python train.py --activation="geglu" --moe_layers=[1, 3, 5, 7, 9] --router_score="sigmoid" --routed_scale=1.0 --balance_bias=true --init_std_router=0.0137 --lr_router=0.00102 --optimizer="muon_hyperball" --lr=0.00658 --steps=9433
Below are experts of layer 3 (counted from 0) of a mixture-of-experts language model. Rows are named router (the router's row for the expert), gate (a neuron's input weights, with its number), up (a neuron's input weights, with its number) and show model dimensions 288-383. Each number is 500 + 25 x the weight over its row's rms, rounded and kept within 0 to 999. Numbers have three digits each.
Before each expert's rows: "mostly gets" lists some tokens that are sent to it at least half of the time. This comes from a sample of Wikipedia text that the model never trained on.

# expert 1
mostly gets: "1", "6", "8", "0", "3", "2"
router:507506489499472467507483509518487455464516485497473531519502512510463514499529508517512546492523506499513519497493498473522488477476525476492467483503534505520504501510488486473474526496498504529529496467534480495543509532512506510501495517453490495509515531510466519483481480488514502471
gate34:542514539476510504466508470488524537509472497478522513498502493502481470443541520536468504537485531513473531425460504526498493506462500507508538520475470462529529504489494490479498500525537434535470533466536454523514497510458497529519514475469500489482552512456484498499509508491500485508
up34:502521479487500498537507509539478460530519507530454474514448496506523505505517502476499504525487496464535492538502498518476510491500535481483496484523525516479456522497488538482488512454494538536497498523483534501460480490553514451471490546497521490524465465522509460527476547488527503482

# expert 2
mostly gets: " D", " G", " H", " J", " Z", " K"
router:488499519527461473485493517534471507515478492483438525454535501512493530463517527510476539483531503558503495521501480497474492469462507479530510505531501473520513487483511460484471469491498502477515477517490475503516492526481518561501530529468505462522457529523495493486526466516528497480
gate0:495508515497486519555501471531501527518448499500500482510530480573472503454477481478498509488460503531490493522547485509488544472486536501519530525526468533514507549493469541466469489496510519435506484519527484552468538485539502503525506512487500502515499494463516506520472453568544584498
up0:479493489452504552556481517510508522526479468501529488474501486483491522466520492496502527507493506443483486474462480538469521528467500483455528504509479506529483513480477490511486493534481541485577518480545499498538530490517539474514500489514502508493441472503528528541496531493471462527

# expert 5
mostly gets: ",", "),", " which", " also", " used", "\","
router:486526482515463440516510538520510470500485549514503526518496526526524517473543520518469478479494512544492456504527460505493488487502497492504501496532475461539490529466503505482469481473521478528519531503515497457546488514517559544453473525474486471524508494512487491511509523540511510517
gate0:497511489519510508502525504462533467508490495518520487485496532502505481475544503495478485526482496521487492469529539538496542477492449515525541519492476486528516519528497463499490542491496486508512474494484478543516479543499556495478504519512486546522518518483528519510479516516516500494
up0:538488501542465507511483477498506490486506490496480530532528489505474490526540504493466505477512433502496488532484515533476493517460496493462471503525482482499528489494416484474515501507502525512477503459500511503495507488512493530531501509504469494524486517512459499459518514495497501480

# expert 7
mostly gets: "\"", " it", ")", "%", " It", " they"
router:505496511496475464486518501540502509489470526469464497530507550497490526471513532514510529476494525527539520494515483535497513474482500499522500514469479482500483473521504507475488548506444524512553486504528512468509501528502508548497524516526481489531524519509516519521499481511533499478
gate0:501499521467505518489480466489515537500529467549484496512482512471510507476507507499514490466507484528518506411491521521499516528494495531508511501501474515516532499517503473450509495522494529478512474511508529496560526505522476493492472530540430492509482529519516544471526473515499509492
up0:482476527525511496492538500527510508531531503491467475537458492456487491488501512508498521488527493537534529457525517495500453506543500516491488509500505485522507464556469473482484478512515510491556550488487495487528539503500515531550501537497489461500496501479479564494510476544494473505

# expert 9
mostly gets: "|", " on", " from", " into", " between", " after"
router:472489482499504444526510483553527492487529506554472501500488483499490554502529516497496505477520524509490517489511475522516481472521497483566429542511486460515519476518509461494474549518486472507528494494467502521561494490499502519493498500485496512530466528588450525466527484493508480511
gate0:509502517482500478512492507490458505479490488541515529536552519538509505459500490480513449502445510501468514470510501535473512525538514504491468483494536473468536477536535474494475532481463498487513516513467509482515464504528510526476491464507503462474502531479508519434514460532453562512
up0:492473530486536501495496494525539489547501496468504449506510486476540515510503508484507506468485501527480526513543490467490472504494547487539470464528484497484532474476478519485530522509487483512520496519446496517502511472505535531478538525519504525497498472540507474490516486519515510513

# expert 6
mostly gets: " |", " and", " or", "-", " &", " of"
router:478526517506464475517498506536508460478496516510482496478502525524473527494521518473505522470506478544554522461525485495491524542501506472529485499476498505516469455530481483454462520511481493494545524538481490467591502506530503513489488529497505467500477518537479513486540490485531483518
gate34:527502535530516487439492512511513487522570479480503480511502494495536529544507516476536512470462510497467436509489434515496487472467481531502507560553537534465470498454517510507543487513507455534527470494504489498520502477507525531483525518487503528478516502480466508557505495484507509481
up34:488523519506507513443478509503548499539545490528528493509528505508508531563481532526529494450520515475479488495487477521515491472481495508521493524521548484482536540487477494521545478519523494503534463467479479500505523527482519510443505508501517493500486504527484504518513510478482506464

# expert 3
mostly gets: " but", ").", "\".", ".\"", ".", " while"
router:497516492498491436489482524536522515473527506543511487503497519491481547495493517504528546510494498523534481501491510468545507455487487479538520492505456448539500483473448484505502500511481552520547490508469514513511491544533512528494525527469499503513507510534489495473516472547553529475
gate0:485486512498562520543495535520534539509513471487498532502463512433499501475515495476521480551481495496509536497529505475515514501480484512518507504486503492478509517493499483490526507518484456497500540473500502487484493540490520534490491488525450493517522489463499485499553540490491524498
up0:504495486450462460470487497497515508532508521485507510514511522514483523557529474475485516488503501502500536503539464497515460469507493518505501500516495512459523504539526512508512516506490500480529477508506501483480496517490461538507455477486521542500482511491503471480469473491521545506

# expert 4
mostly gets: " ", "ers", " August", " September", " October", " November"
router:500485472505451456523488544556515503513486478485492516465489506512493535499518544499486468480505476511483501518545459497477494457473512503532475484535479508494446474486466511515511494507495458495505509521518478515551519503517510556492476486490475471510481494523471505469513458543516480504
gate34:515466472512518503514483480494482485493494473496483510483526509506541499479497482431503498474536493494521522550518501521520473508531527487515476464546439493474451499513508557485501481534441501500484495526466515536482509479516494506510498506504475498505499501509512523475498499527467450488
up34:576519458527506482522571505538521504492429507475486507494495530471496476513516466544467500495520490537514462466490496443540427496484487485520536537513510531479481522478471479474533501451550500508515493470491464532470564525505478481502484506485480497488496516469495483475522498471484470513

# expert 11
mostly gets: " the", " The", " a", "The", " an", " his"
router:473466530484497472507485455547506491499467528492463509482469454528478525465516526510535530463492484499507524535526472471483507513480506480498504514500487483520493476525544463491462476498492503558528501540510461515535492488539496510489510510466529488528491514540485456491517456517535493496
gate0:476491464496500473457514491512534475503488498515489539515519467447489502514488482522556526489503522506480502468528491490433491530484501484547500496490464527491510552477506513476504495473498494457518520510507497523463459490515493531488513500477517509507482519508475438484446490510496498495
up0:537510540494459460522529499526509507535501449500512486493499511500497454521487532489520483488485495501484489508507487519522533478518471521485512484496534511504509455521505516479524487530469525488514478478521459497524517520504510506528493461518484493459478505514545509541503482489510497498